Weights of a small mixture-of-experts language model, trained from scratch on English Wikipedia: 3 picks a token, 5942 steps.
Below are experts of layer 6 (counted from 0) of a mixture-of-experts language model. Rows are named router (the router's row for the expert), up (a neuron's input weights, with its number) and show model dimensions 0-95. Each number is 50 + 15 x the weight over its row's rms, rounded and kept within 0 to 99.
Before each expert's rows: "comes after" lists some tokens at least twice as common just before its tokens as in all text; "gets" lists some tokens that make up at least twice as much of what it gets as of all text. This comes from a sample of Wikipedia text that the model never trained on. Tokens count by the router's weight.

# expert 3
comes after: "\n", "==", "|", ":", "===", " information"
gets: "\n", "|", " |", " 2", " 1", "==="
router:84 19 28 50 45 45 58 33 38 32 68 64 43 30 51 45 41 41 65 30 47 24 55 72 50 68 75 34 46 35 43 39 25 58 13 28 67 70 22 42 42 39 26 46 52 46 45 94 35 51 72 63 60 48 52 51 67 44 54 54 56 45 56 66 54 48 35 32 50 29 49 36 45 65 62 54 71 36 42 48 63 57 46 41 56 27 25 66 56 33 50 42 50 36 76 62
up0:59 62 34 52 54 39 74 31 52 48 51 74 41 40 36 46 42 47 59 50 34 33 60 55 42 56 47 54 60 63 44 20 73 78 14 39 68 82 53 57 40 50 50 61 46 34 49 73 31 50 64 64 42 31 47 45 34 42 53 20 38 25 53 56 40 47 59 40 45 50 56 55 41 55 42 70 45 72 40 74 45 62 38 63 28 47 28 38 57 54 43 34 41 37 89 54
up1:32 21 70 62 30 38 64 47 43 42 52 42 62 57 38 25 38 16 77 66 47 81 43 41 44 40 56 52 46 25 41 54 57 42 75 34 50 31 54 34 66 56 55 33 55 67 27 50 43 33 44 63 36 46 46 29 64 51 13 47 75 36 54 64 42 50 47 51 65 81 25 59 79 27 53 32 43 33 85 41 38 52 28 37 56 88 53 71 37 43 40 59 14 23 61 84
up2:81 54 42 52 58 64 43 38 50 40 44 54 54 52 61 48 55 35 54 37 49 48 68 31 79 60 57 28 62 56 42 75 61 53 49 24 62 36 49 46 58 23 41 43 37 24 63 39 69 68 40 62 48 51 53 62 48 39 68 18 54 59 43 55 49 60 14 52 73 51 47 64 66 51 33 54 57 30 57 40 42 24 60 36 37 62 41 32 45 38 27 70 52 66 51 78
up3:49 55 59 49 44 42 42 32 54 23 62 25 30 40 68 64 13 50 57 45 48 49 55 54 59 35 88 62 28 33 44 47 45 58 69 38 29 66 54 52 58 62 35 48 58 52 22 40 38 42 44 63 28 55 37 34 90 62 55 49 38 41 65 62 50 48 39 53 35 58 28 45 66 35 54 38 67 61 45 43 59 48 63 19 51 52 82 52 42 62 54 07 30 65 76 23
up4:49 53 57 58 47 67 38 65 37 30 61 61 75 63 35 67 63 24 63 50 54 56 58 27 66 77 41 44 28 33 22 52 63 58 45 27 35 32 46 47 25 40 51 29 44 43 32 66 46 51 49 75 53 02 69 35 51 60 33 32 48 48 42 42 30 41 32 55 58 41 49 76 54 80 82 48 31 48 46 54 37 49 73 50 40 40 63 81 36 21 55 62 44 19 50 56
up5:58 60 44 17 36 59 61 53 32 53 56 53 37 68 46 52 33 46 38 40 51 34 14 73 76 54 62 46 40 29 54 81 62 74 57 80 52 41 48 65 50 72 54 67 59 49 44 50 42 69 58 73 59 33 45 63 71 57 43 56 44 74 60 27 33 25 51 65 29 47 45 48 50 65 50 52 67 47 66 51 42 70 63 59 58 34 72 40 62 34 57 42 38 30 13 42
up6:34 77 14 48 42 49 62 47 05 50 59 42 66 66 31 45 62 34 62 36 44 69 32 57 50 56 53 41 50 43 47 17 33 42 55 37 49 79 45 69 51 52 43 61 58 58 59 76 71 28 47 39 44 54 43 43 31 38 58 61 57 71 55 40 54 34 52 57 54 34 32 52 45 44 70 57 44 41 40 72 52 25 64 22 23 52 51 69 58 79 42 72 42 49 49 60
up7:38 45 62 59 42 50 51 27 59 74 56 53 62 52 55 44 50 50 40 60 56 44 29 61 65 38 62 42 06 81 62 51 55 45 55 72 49 64 75 82 31 68 33 55 37 49 67 59 42 29 50 69 64 67 63 52 58 47 61 47 52 37 42 49 67 45 39 55 69 48 66 61 60 37 36 71 51 57 57 58 54 39 47 39 02 51 50 55 47 59 56 42 54 30 45 45
up8:66 56 77 44 26 36 93 43 57 45 48 58 47 44 52 71 54 25 48 29 51 60 36 76 33 80 34 58 60 64 46 62 09 99 47 50 52 28 70 31 65 55 52 64 52 35 68 37 54 49 57 62 92 46 50 51 47 52 56 33 40 63 41 34 35 64 33 44 55 39 49 48 32 33 73 68 42 33 41 71 89 48 63 56 47 51 58 50 50 51 37 47 56 32 45 48
up9:65 55 44 57 13 53 60 44 42 33 70 32 49 75 29 53 46 55 32 49 29 33 63 58 42 64 48 55 34 56 51 29 61 37 20 32 34 40 52 53 52 72 52 32 58 48 44 29 62 50 41 46 63 41 62 65 31 28 37 33 56 43 60 57 43 26 51 42 48 53 64 38 32 58 52 58 31 67 59 36 51 66 74 32 48 24 32 42 56 27 44 42 44 35 71 59
up10:27 40 49 42 48 26 38 54 52 66 61 53 30 52 67 40 60 55 38 53 55 57 58 97 50 44 30 33 50 26 58 19 32 48 33 46 57 26 62 70 43 60 45 56 57 57 54 63 50 84 59 46 86 50 45 72 63 57 48 42 62 61 50 44 45 51 30 58 37 48 50 43 45 58 54 55 46 42 72 53 59 83 26 58 55 35 70 46 56 68 76 38 49 37 50 74
up11:45 53 45 40 51 25 39 48 42 39 37 72 59 19 42 80 49 57 46 36 42 94 35 76 64 75 53 57 63 45 48 45 51 38 64 18 49 87 35 23 33 56 48 34 50 69 61 85 75 54 42 63 55 51 24 45 66 39 64 53 33 63 58 32 46 68 46 65 48 46 32 35 24 71 42 46 63 20 38 47 55 33 34 71 55 55 46 58 26 32 38 52 39 54 59 57
up12:36 49 51 38 59 43 19 34 55 48 41 55 89 51 38 60 69 51 48 14 40 59 46 33 65 77 22 55 44 40 40 60 82 65 50 60 46 84 43 37 62 65 61 42 22 28 51 57 44 44 43 51 33 46 23 38 72 27 33 57 37 48 80 47 18 41 76 52 63 47 56 89 39 42 55 46 57 43 17 19 68 50 89 23 30 26 45 40 48 52 31 54 68 38 63 58
up13:59 64 57 48 51 59 47 25 61 39 50 91 42 68 65 46 35 50 51 71 48 46 39 49 63 54 44 33 28 24 56 24 21 53 46 51 49 68 42 39 32 77 30 42 42 38 60 60 48 35 48 58 74 58 60 63 50 61 31 32 56 58 55 71 64 62 41 37 57 33 32 53 49 41 34 35 44 24 80 56 38 48 49 54 51 53 58 55 44 65 49 58 66 56 69 66
up14:33 52 40 49 57 48 29 50 33 38 41 68 41 42 49 59 28 67 51 64 56 38 38 44 60 32 51 38 47 46 41 34 28 70 51 68 71 55 50 27 43 46 40 54 85 57 71 66 39 72 34 47 33 47 64 28 38 78 54 53 83 56 48 58 61 18 26 54 59 41 57 39 66 49 66 69 46 40 75 53 78 10 46 28 29 56 77 75 46 25 58 61 51 44 79 45
up15:46 63 47 65 58 65 44 65 46 79 35 63 65 60 43 54 56 77 70 56 41 19 36 28 49 49 61 35 14 60 56 42 71 56 43 59 58 66 39 41 45 54 61 56 08 41 33 56 44 54 37 66 65 54 40 61 34 73 49 65 75 52 63 49 53 27 55 56 47 69 65 42 34 59 27 60 61 32 31 49 10 62 36 44 52 39 39 53 41 50 44 71 37 52 64 43
up16:49 75 42 53 58 36 45 41 41 65 45 44 72 65 57 54 86 63 46 40 46 45 66 69 39 57 68 22 45 62 48 24 35 15 58 57 49 23 59 59 50 58 28 54 50 28 38 65 53 58 56 48 70 52 50 62 43 54 54 69 83 49 69 32 59 63 23 55 37 39 68 63 41 53 45 49 64 62 55 50 34 54 28 70 57 48 47 78 34 32 67 55 84 42 70 73
up17:21 33 08 48 77 45 26 49 38 41 57 34 51 54 66 72 69 44 57 44 47 47 58 56 68 51 81 36 47 40 31 49 44 59 40 50 57 56 79 56 38 34 28 30 53 63 35 63 26 91 57 61 39 67 37 69 54 73 32 40 64 49 40 45 53 35 76 31 41 44 21 59 69 52 51 28 63 44 38 68 35 44 48 45 41 40 27 81 47 54 39 53 65 47 70 43
up18:51 42 58 50 17 56 62 12 46 55 60 47 42 22 42 80 53 40 76 41 39 50 34 48 70 79 37 60 40 55 58 54 34 39 68 48 37 25 48 42 57 43 31 43 61 46 49 68 68 34 50 47 67 51 39 46 31 32 41 21 59 49 15 40 61 39 40 35 38 25 34 26 55 42 59 88 44 58 50 57 68 52 45 42 64 28 40 32 51 48 45 41 27 63 26 30
up19:34 48 61 44 74 29 59 54 16 46 47 57 74 52 69 17 63 60 56 37 44 48 54 50 44 14 34 75 34 60 41 55 55 34 29 68 34 66 42 52 34 59 54 55 61 57 27 36 53 46 14 43 67 46 61 44 45 34 36 37 71 34 37 50 21 46 38 56 42 44 39 38 44 51 57 53 37 48 36 66 53 37 38 70 64 60 74 71 39 29 51 63 39 46 28 37
up20:34 38 20 37 36 81 48 53 41 34 79 46 59 50 28 40 30 52 52 47 61 56 46 71 51 63 64 47 46 37 55 41 37 47 66 52 41 63 33 38 29 77 50 28 36 57 42 60 53 37 15 59 59 46 43 34 66 42 44 69 48 50 75 57 44 55 54 57 58 20 59 29 74 46 57 81 35 65 72 33 40 47 51 27 43 69 76 56 35 43 51 45 21 74 33 62
up21:47 69 34 47 55 34 76 21 51 52 48 38 48 52 50 45 24 28 25 13 31 33 54 76 65 71 54 54 48 53 50 36 43 66 27 49 57 44 29 44 76 11 37 39 42 45 50 53 50 36 82 45 58 67 55 39 34 25 44 52 36 23 33 76 53 51 40 36 48 51 73 42 25 62 41 41 63 62 51 45 74 69 59 65 55 36 45 47 46 44 62 36 37 39 62 72
up22:44 29 54 39 32 28 67 29 41 50 30 26 41 55 58 55 51 41 41 60 47 56 64 45 48 49 54 54 47 57 45 49 58 34 48 69 36 23 68 45 55 22 59 67 59 36 47 57 62 12 63 38 62 73 70 30 55 56 46 50 34 53 44 36 49 59 59 56 51 70 51 41 49 48 47 40 40 78 12 55 66 49 64 48 63 43 33 57 24 48 54 48 37 64 50 53

# expert 18
comes after: ",", " is", " was", " it", " as", " and"
gets: " a", " an", " is", " was", " but", " are"
router:59 34 42 50 67 28 66 31 81 44 70 60 53 52 61 40 17 11 86 51 71 50 56 65 67 53 63 44 43 47 40 51 41 65 04 23 56 69 46 41 15 33 44 29 49 49 41 70 42 57 57 61 63 47 46 35 76 48 41 55 58 27 59 61 36 19 44 50 83 28 28 51 64 49 63 42 37 36 46 35 54 48 32 38 43 46 47 66 35 27 24 55 42 45 61 73
up0:60 51 34 23 53 60 50 38 33 54 32 30 23 59 46 68 35 40 38 51 24 52 31 48 45 48 38 43 64 57 24 41 56 80 64 42 39 34 38 84 86 26 43 86 48 77 48 48 46 45 33 55 67 48 52 48 59 50 39 44 43 44 57 63 38 58 68 53 51 55 32 28 30 64 52 55 47 47 59 49 43 42 37 35 46 54 48 43 64 56 28 62 06 39 58 95
up1:56 30 37 44 46 68 37 26 45 16 56 45 32 31 48 63 78 50 67 42 99 34 44 59 72 49 55 26 39 55 67 66 68 55 49 17 48 63 53 46 46 29 59 32 47 51 50 63 21 43 51 53 63 65 54 24 45 65 41 41 21 47 66 60 58 29 59 50 58 46 31 52 41 71 41 75 54 58 57 56 58 24 60 38 36 49 56 39 27 70 30 57 34 33 58 62
up2:47 73 30 46 64 35 79 67 59 24 42 95 25 53 20 25 53 41 49 45 34 26 49 55 46 64 58 37 52 27 59 42 23 53 61 26 56 49 34 42 56 70 42 58 49 36 48 29 61 60 48 41 38 46 28 47 55 54 53 57 27 62 55 62 37 80 66 78 60 35 61 44 59 50 56 29 68 60 31 30 43 55 70 33 49 57 26 45 48 57 67 58 28 48 57 75
up3:45 31 39 36 49 44 44 39 30 56 30 80 73 54 48 52 59 27 42 33 34 31 20 57 42 41 45 44 49 47 63 46 60 60 57 46 16 48 39 29 24 21 62 43 74 67 32 27 47 35 65 47 55 54 50 44 29 60 56 62 57 57 78 68 65 29 55 52 58 50 37 43 73 65 54 51 48 60 70 56 44 36 74 21 40 56 31 39 61 61 57 54 70 51 65 30
up4:30 74 56 35 43 32 48 23 43 62 53 44 23 75 50 59 33 60 51 75 56 56 36 52 71 51 39 59 54 51 35 25 40 37 34 69 80 89 63 42 60 62 67 35 09 19 49 46 40 57 63 71 44 38 38 31 82 64 65 66 65 52 66 45 54 68 58 32 60 48 59 47 49 30 40 34 43 58 49 50 66 42 47 51 40 13 28 36 49 42 38 25 61 35 58 58
up5:76 65 24 53 42 57 64 54 38 57 52 54 62 36 67 49 63 46 57 22 69 52 61 41 56 48 44 47 57 49 48 71 33 45 51 27 40 54 23 67 20 73 46 29 41 68 57 58 70 59 44 48 54 33 37 52 60 47 61 62 52 66 77 93 52 28 65 59 64 50 80 55 32 35 47 44 76 59 40 55 38 50 57 31 64 48 40 46 46 15 30 16 39 22 50 40
up6:66 81 46 26 37 40 35 33 51 60 59 58 44 65 36 71 55 54 79 31 40 31 21 50 37 57 40 56 36 38 20 41 55 34 69 56 76 58 33 53 55 61 43 64 28 45 44 55 69 64 49 33 46 52 29 46 34 70 61 47 54 54 57 31 75 51 72 38 65 38 64 73 25 33 61 69 49 82 28 52 58 40 57 29 39 49 45 29 77 58 39 44 75 59 47 39
up7:40 65 34 46 77 31 59 59 46 48 40 69 30 48 47 42 75 63 61 43 80 51 38 52 51 57 60 30 23 22 17 47 60 47 60 40 32 47 42 63 68 58 59 73 33 46 51 38 42 63 65 59 39 58 29 27 46 15 47 40 70 63 42 65 61 53 58 76 70 25 33 63 47 96 49 36 58 51 34 42 47 22 69 45 46 61 21 13 34 31 65 63 25 38 65 60
up8:59 54 31 49 41 59 45 79 17 37 48 48 35 38 47 81 56 46 38 64 58 43 63 24 60 46 33 53 56 60 76 64 56 52 48 33 49 67 29 46 44 65 41 65 33 62 38 53 57 68 35 38 74 56 50 23 01 66 46 42 35 46 14 64 47 44 57 42 29 70 48 45 73 49 47 69 46 39 30 73 39 39 40 27 35 53 48 49 53 82 31 17 59 60 66 68
up9:32 75 57 31 22 40 39 28 39 60 39 60 48 55 63 47 67 57 48 56 30 31 34 47 66 52 48 46 25 69 06 53 50 42 52 47 42 39 53 34 50 54 29 47 40 59 57 48 54 76 69 55 55 38 59 62 71 57 46 47 39 49 42 43 31 42 51 49 62 59 45 67 41 33 60 36 65 56 58 50 77 44 45 39 50 36 51 47 41 53 44 59 57 48 42 65
up10:39 66 49 51 27 41 53 53 61 04 37 49 59 30 60 76 61 48 56 55 56 63 34 56 36 60 90 49 82 72 44 47 63 43 58 31 76 59 49 64 75 42 52 38 58 26 60 42 21 51 48 57 38 42 50 45 30 73 55 28 52 43 52 40 58 17 29 48 36 62 56 69 89 35 59 51 35 38 54 32 62 53 51 33 63 60 50 44 39 43 65 42 34 42 55 51
up11:47 50 30 46 27 42 60 57 42 46 29 62 43 67 55 52 35 34 54 36 46 43 72 60 41 58 52 47 34 64 72 51 32 57 78 60 52 25 68 40 38 78 62 44 76 40 51 23 47 37 39 39 57 49 44 51 35 60 50 49 53 78 59 54 44 46 48 29 48 27 67 49 40 31 47 65 63 54 60 41 31 39 42 46 22 46 53 82 40 49 44 49 37 48 33 27
up12:66 27 52 34 44 05 65 67 66 78 75 41 82 06 52 54 47 49 52 57 44 44 32 63 70 53 44 52 30 43 73 38 52 40 53 82 33 76 62 44 37 32 42 56 53 44 40 55 28 40 69 37 97 55 69 53 73 33 47 63 46 66 53 46 64 69 56 68 55 44 66 34 23 50 54 34 47 69 51 38 47 76 26 46 32 46 20 52 39 45 43 24 14 47 52 56
up13:43 26 35 43 42 20 29 27 51 67 34 53 46 55 40 23 74 67 36 22 72 70 41 58 16 43 52 53 62 32 34 56 48 69 50 64 47 59 65 50 36 48 49 53 49 42 45 66 53 44 71 37 51 22 29 48 41 60 51 47 64 61 63 43 67 45 37 77 37 47 32 20 37 60 50 54 48 44 40 27 35 62 68 49 50 31 32 51 26 68 59 68 74 27 71 62
up14:69 43 23 40 64 52 87 55 51 53 67 66 56 58 32 66 48 62 49 25 50 41 44 71 46 56 74 30 34 58 47 56 72 33 18 45 49 42 32 60 71 52 44 44 66 51 71 42 42 45 51 48 56 57 55 56 56 24 59 33 53 46 68 71 52 60 52 50 26 39 53 41 35 76 61 42 61 33 08 31 59 50 52 69 66 69 43 36 48 21 82 56 54 23 46 68
up15:57 53 54 35 54 62 28 36 58 73 36 57 65 35 55 50 71 58 41 57 39 30 48 48 50 41 49 30 42 43 37 41 63 63 47 60 63 60 75 38 49 66 55 50 70 33 53 59 41 25 70 50 61 53 61 24 64 35 61 55 51 50 58 43 54 36 36 98 77 44 70 25 06 48 66 85 38 61 51 24 51 58 50 46 31 12 27 60 33 65 32 31 68 29 66 29
up16:66 22 45 41 54 64 85 62 44 57 36 69 80 65 50 64 62 38 42 50 48 44 58 54 79 47 49 51 12 43 70 35 23 34 52 44 58 41 76 48 44 81 50 40 56 59 62 45 62 29 39 55 56 47 47 45 67 50 36 41 72 69 48 61 60 41 62 60 32 59 53 36 54 27 43 75 57 58 53 45 59 46 46 37 53 35 42 66 19 48 58 15 11 33 57 58
up17:67 20 48 55 48 45 43 42 40 45 46 64 58 42 49 56 68 37 49 66 60 78 57 51 54 53 24 55 38 44 49 63 57 75 49 67 49 42 46 25 51 32 36 58 49 35 11 53 32 56 37 46 76 56 46 47 31 56 52 44 43 66 45 40 67 14 56 62 48 63 44 75 37 54 48 66 32 33 51 44 53 28 54 41 46 42 53 61 47 26 32 75 59 38 78 22
up18:66 36 63 51 32 56 50 54 25 36 66 46 61 65 61 59 74 65 24 50 56 44 68 69 64 43 43 54 54 10 36 39 44 47 34 48 37 26 43 38 43 69 51 54 73 46 38 48 65 61 51 49 42 25 34 42 26 52 46 49 37 70 63 78 57 41 59 68 50 67 56 48 66 49 31 64 37 61 41 59 61 28 76 33 48 59 57 57 23 51 52 36 38 74 38 54
up19:66 40 43 36 51 43 28 52 47 70 50 58 39 64 48 61 55 50 35 35 55 48 37 57 48 35 28 40 54 45 76 53 31 32 36 69 20 37 49 56 46 73 60 35 47 45 35 54 73 39 40 49 71 55 46 51 60 72 17 67 38 60 51 51 45 48 31 65 64 53 49 61 75 52 45 31 49 32 62 58 35 28 50 51 50 44 62 74 37 29 53 44 57 55 41 73
up20:59 49 21 51 39 46 71 41 57 42 43 47 45 51 50 32 36 44 50 18 53 50 40 75 69 63 34 40 55 34 36 56 57 50 49 69 24 35 54 63 45 35 46 52 55 48 85 63 34 78 48 85 43 61 41 46 23 62 45 67 40 44 33 46 48 44 76 39 23 66 58 37 60 21 77 41 68 47 47 53 49 62 51 49 43 39 61 53 62 61 48 56 52 66 56 56
up21:65 31 36 61 31 62 61 51 53 29 69 43 52 23 34 65 41 45 41 43 47 46 40 44 54 45 40 57 48 63 49 60 69 55 45 64 72 45 53 43 40 11 25 65 40 62 50 63 52 51 42 35 69 43 50 18 45 23 47 28 70 25 43 49 39 65 00 71 47 42 41 53 54 72 47 62 17 30 34 55 43 35 40 41 57 59 53 66 47 20 67 27 43 37 62 72
up22:70 56 46 25 44 64 71 57 44 35 68 63 49 61 53 40 29 44 86 36 40 52 44 77 59 68 81 30 34 63 47 57 37 63 41 34 66 67 32 47 27 57 27 65 60 33 08 54 55 61 27 45 47 40 41 68 64 36 38 59 54 35 56 58 33 38 30 60 50 52 40 69 85 86 80 63 65 40 49 53 72 52 50 48 18 29 60 66 44 43 43 25 43 42 59 41

# expert 24
comes after: ")", ".", ";", "\"", " (0)", " 0"
gets: "\n", " |", ";", " Al", ");", " right"
router:92 58 24 38 54 29 60 63 31 59 63 56 63 59 52 46 45 42 84 52 47 72 45 62 64 76 56 22 52 50 51 55 36 38 18 37 71 57 31 36 42 33 35 33 73 35 41 44 39 71 63 67 68 45 33 23 39 25 58 37 56 36 76 63 44 45 57 46 56 34 55 53 47 71 51 45 58 32 31 14 54 55 61 40 36 22 38 56 69 50 35 49 29 41 63 77
up0:49 36 55 28 18 39 55 41 43 58 90 27 78 28 26 69 28 62 14 24 45 57 39 85 55 41 52 79 18 70 47 69 60 50 59 53 43 34 57 27 60 48 43 49 43 64 30 63 67 47 55 37 70 21 68 50 55 50 34 48 43 28 59 65 19 46 54 79 82 60 55 35 38 76 79 48 28 56 59 83 48 26 39 67 46 34 34 46 38 42 50 39 16 45 36 45
up1:63 54 43 52 31 41 61 52 50 59 37 15 59 71 46 35 58 28 43 23 33 54 70 78 94 43 36 50 43 53 47 60 67 85 51 31 37 35 48 46 71 47 62 53 10 65 46 41 57 15 39 75 35 41 67 70 20 65 09 55 38 43 55 56 55 39 63 38 33 59 53 48 46 58 69 54 41 41 81 63 77 52 57 55 34 65 65 47 55 38 71 69 94 53 49 36
up2:43 54 54 53 54 32 66 57 62 38 32 54 40 61 35 42 46 56 69 51 62 68 70 43 69 82 67 23 36 42 53 50 46 58 33 39 63 55 49 62 35 59 52 62 53 25 79 32 45 47 55 49 51 37 54 44 57 59 50 44 61 29 52 67 35 28 51 44 57 39 61 50 45 64 56 72 69 63 06 29 57 50 20 53 57 33 55 81 44 59 49 42 57 43 60 49
up3:78 53 56 48 54 62 35 65 52 43 53 48 70 67 70 57 57 27 62 34 87 58 46 45 44 40 53 68 61 50 49 66 37 41 44 50 33 51 42 29 39 53 54 39 41 51 19 34 53 63 48 82 58 52 41 40 56 29 71 11 74 49 75 65 44 39 47 62 50 29 52 68 49 58 56 70 45 45 74 45 40 54 38 44 56 31 62 33 71 39 34 75 43 68 15 41
up4:48 56 69 61 57 28 71 63 58 53 53 47 45 42 42 40 48 30 55 24 43 34 44 43 46 42 82 61 22 55 51 38 29 50 43 65 58 59 25 43 52 73 49 56 37 28 44 52 32 34 50 36 59 57 38 60 26 45 74 43 54 41 30 96 59 31 62 48 35 44 63 74 44 79 56 56 32 42 74 50 47 31 49 58 38 53 60 44 31 53 47 53 70 44 51 33
up5:58 62 58 20 48 36 94 59 33 56 48 43 62 52 51 25 50 65 64 21 50 50 43 85 44 54 52 58 63 22 60 59 55 62 56 46 52 54 46 29 45 60 47 59 27 38 60 44 51 48 65 47 61 50 36 60 74 52 37 43 45 44 83 68 62 34 55 76 90 46 46 73 64 88 55 62 58 50 71 57 45 14 67 25 69 40 47 33 42 24 46 40 51 59 50 54
up6:52 36 44 34 25 35 48 39 36 54 82 50 50 35 45 59 34 52 33 58 65 61 66 76 51 51 62 50 63 54 53 56 42 36 43 32 35 56 58 38 45 29 29 45 59 70 45 68 59 52 51 69 78 39 46 45 72 28 65 68 39 42 61 40 52 44 41 69 67 65 47 56 30 77 48 41 47 62 68 51 39 42 39 38 54 38 57 60 44 62 21 12 60 40 52 44
up7:75 63 30 57 53 48 59 54 26 60 32 38 62 61 45 53 56 55 35 36 54 69 53 60 87 27 50 28 59 64 58 43 48 42 54 26 47 41 33 52 46 47 42 55 55 59 37 58 52 49 52 50 70 51 76 56 77 54 43 51 48 41 40 59 21 54 42 41 53 08 48 45 76 44 50 46 19 48 40 61 55 37 64 48 44 51 37 46 47 53 44 36 56 29 33 45
up8:18 49 39 49 39 56 52 34 56 55 48 82 45 42 34 13 30 40 34 39 41 31 66 70 53 59 56 36 38 21 41 36 35 70 33 58 57 45 24 06 40 75 38 27 26 26 54 52 61 32 45 54 51 00 30 44 82 56 78 56 38 63 50 86 33 70 31 65 45 43 42 35 38 46 54 30 52 59 36 42 41 49 53 53 36 76 62 62 35 35 57 68 33 51 52 54
up9:26 38 44 44 52 58 76 53 41 73 50 13 21 48 27 57 63 47 65 79 34 16 81 54 26 29 70 75 30 47 69 47 52 30 50 67 64 26 62 25 47 56 59 65 55 57 69 56 63 36 38 38 65 42 79 44 49 57 60 33 37 38 62 69 48 54 58 56 66 41 33 47 53 59 58 55 43 48 55 71 28 62 57 63 32 30 56 72 36 32 55 50 30 51 61 58
up10:47 57 27 52 86 56 54 64 58 27 49 84 20 35 57 43 54 44 59 47 52 79 48 55 34 44 62 54 47 66 39 48 45 58 52 72 44 53 55 54 45 47 43 33 45 42 64 65 53 52 33 84 44 29 43 34 40 27 57 66 64 37 66 68 46 09 63 78 79 29 66 44 68 59 21 67 75 52 52 46 69 55 28 45 42 41 38 54 46 55 45 29 36 57 55 67
up11:41 51 50 62 71 58 47 51 36 61 56 76 48 48 29 50 42 68 54 52 56 36 42 41 55 64 51 59 25 53 40 42 53 77 72 29 47 33 44 39 62 59 58 55 57 57 60 43 66 73 43 36 28 54 69 53 37 49 40 53 65 31 21 50 71 40 38 51 29 34 44 61 63 48 55 46 38 66 59 67 25 56 36 34 64 46 47 42 57 48 54 44 35 72 63 72
up12:59 39 41 58 53 48 70 43 46 49 66 34 15 53 59 47 49 51 52 60 41 46 44 39 49 45 71 46 65 57 62 54 40 37 74 27 48 75 67 48 60 60 51 43 56 26 39 59 51 39 30 65 45 47 41 57 50 54 59 42 65 62 57 28 46 39 53 26 54 17 17 39 49 74 72 56 61 31 65 52 62 40 25 41 52 62 60 83 36 62 28 53 43 30 42 67
up13:78 33 48 54 68 56 81 73 74 58 46 45 27 62 40 41 29 42 49 36 66 56 46 50 58 48 60 53 24 25 27 60 50 53 60 46 56 44 38 56 16 60 56 54 60 63 43 85 53 68 52 51 58 33 50 40 40 40 73 43 40 68 55 61 79 42 31 51 33 39 24 25 26 60 39 49 43 34 29 61 40 69 25 58 44 45 26 59 50 44 41 48 16 47 49 12
up14:30 56 40 38 38 40 39 25 44 42 53 53 25 30 43 55 71 59 72 34 55 85 59 43 55 64 66 24 36 42 52 23 46 46 32 47 54 63 60 51 46 34 51 55 34 65 55 50 19 50 53 40 59 52 45 42 40 43 53 48 69 18 45 69 35 54 77 40 40 46 43 75 69 87 43 48 74 47 25 47 69 34 47 67 58 40 63 59 20 26 34 73 61 44 65 53
up15:43 50 00 47 38 65 30 62 70 64 43 50 41 30 44 36 15 54 37 06 54 56 44 61 43 53 39 35 56 35 59 50 62 34 51 35 40 81 32 29 00 57 57 45 36 64 39 75 56 50 37 81 58 14 51 52 32 41 74 59 57 47 45 54 62 52 32 57 47 47 26 40 54 28 57 44 70 60 76 54 28 56 21 72 49 56 53 44 45 49 30 28 42 72 47 60
up16:75 66 56 53 15 55 55 58 76 49 79 45 69 49 42 56 46 66 55 13 51 54 59 65 66 54 43 40 44 50 43 56 33 48 55 41 69 48 25 00 53 27 54 69 63 41 44 48 70 39 49 64 37 46 35 37 32 50 59 53 54 48 47 70 83 14 31 66 58 51 40 73 57 56 60 28 42 40 50 62 41 11 50 24 62 34 21 54 55 52 58 62 40 51 46 64
up17:59 80 33 69 15 53 66 43 49 57 50 33 64 44 62 56 23 55 68 56 46 31 78 44 51 48 50 57 81 25 56 44 31 43 28 53 46 56 52 72 52 31 54 46 21 58 41 41 58 50 56 57 54 55 27 33 46 34 82 39 37 57 58 44 65 50 25 53 76 66 46 74 45 66 73 48 48 47 63 52 54 64 85 44 23 49 31 46 44 35 59 62 62 61 86 53
up18:66 57 45 60 30 44 50 61 34 43 39 37 45 49 11 57 34 38 71 24 43 53 24 90 39 44 63 70 61 62 40 50 66 66 59 48 46 45 51 04 49 23 19 74 51 67 48 78 58 47 69 97 45 49 39 43 54 69 38 54 36 46 56 71 41 29 50 66 65 45 50 35 39 67 56 37 67 66 54 75 66 58 53 45 56 28 52 31 49 71 48 69 09 54 63 64
up19:61 51 54 58 68 38 76 09 59 58 46 78 29 56 29 50 14 57 29 43 39 59 67 43 57 60 40 60 37 69 35 34 71 93 39 44 45 22 67 38 64 33 53 51 47 32 40 31 89 77 25 53 24 64 71 40 47 44 62 66 50 31 44 48 25 38 29 44 37 57 56 22 33 69 43 36 57 57 62 59 71 43 55 68 60 64 47 70 56 49 69 47 31 63 69 40
up20:54 41 68 34 57 74 71 43 82 42 63 28 55 21 62 42 53 37 67 26 62 45 57 45 67 59 48 49 43 35 64 59 49 37 41 54 77 37 70 48 34 59 34 52 55 55 30 45 62 48 40 71 52 56 53 63 30 47 64 31 52 56 74 63 45 54 66 56 25 25 54 49 81 15 28 64 52 37 45 64 79 55 62 78 64 44 20 31 47 40 62 36 52 40 72 69
up21:64 54 43 45 42 37 36 41 60 36 63 57 50 58 61 51 46 51 69 65 64 60 53 64 45 60 52 67 40 63 51 32 25 50 53 51 54 24 54 72 03 74 27 48 43 35 37 52 35 84 59 49 37 30 06 50 47 64 26 50 53 67 60 42 59 59 57 59 69 35 74 65 40 44 37 67 86 61 53 93 42 70 26 24 45 84 41 49 65 71 43 47 52 56 42 37
up22:76 54 00 53 63 58 61 42 46 49 40 44 40 79 55 38 55 56 63 45 48 53 67 60 49 62 74 31 56 29 48 32 46 37 38 54 65 42 52 63 49 39 14 51 36 45 61 74 48 60 52 46 54 48 45 56 36 58 44 62 54 26 76 76 32 42 37 56 46 50 40 33 45 53 60 49 61 64 31 60 54 50 41 65 38 59 50 59 37 75 46 39 65 33 51 69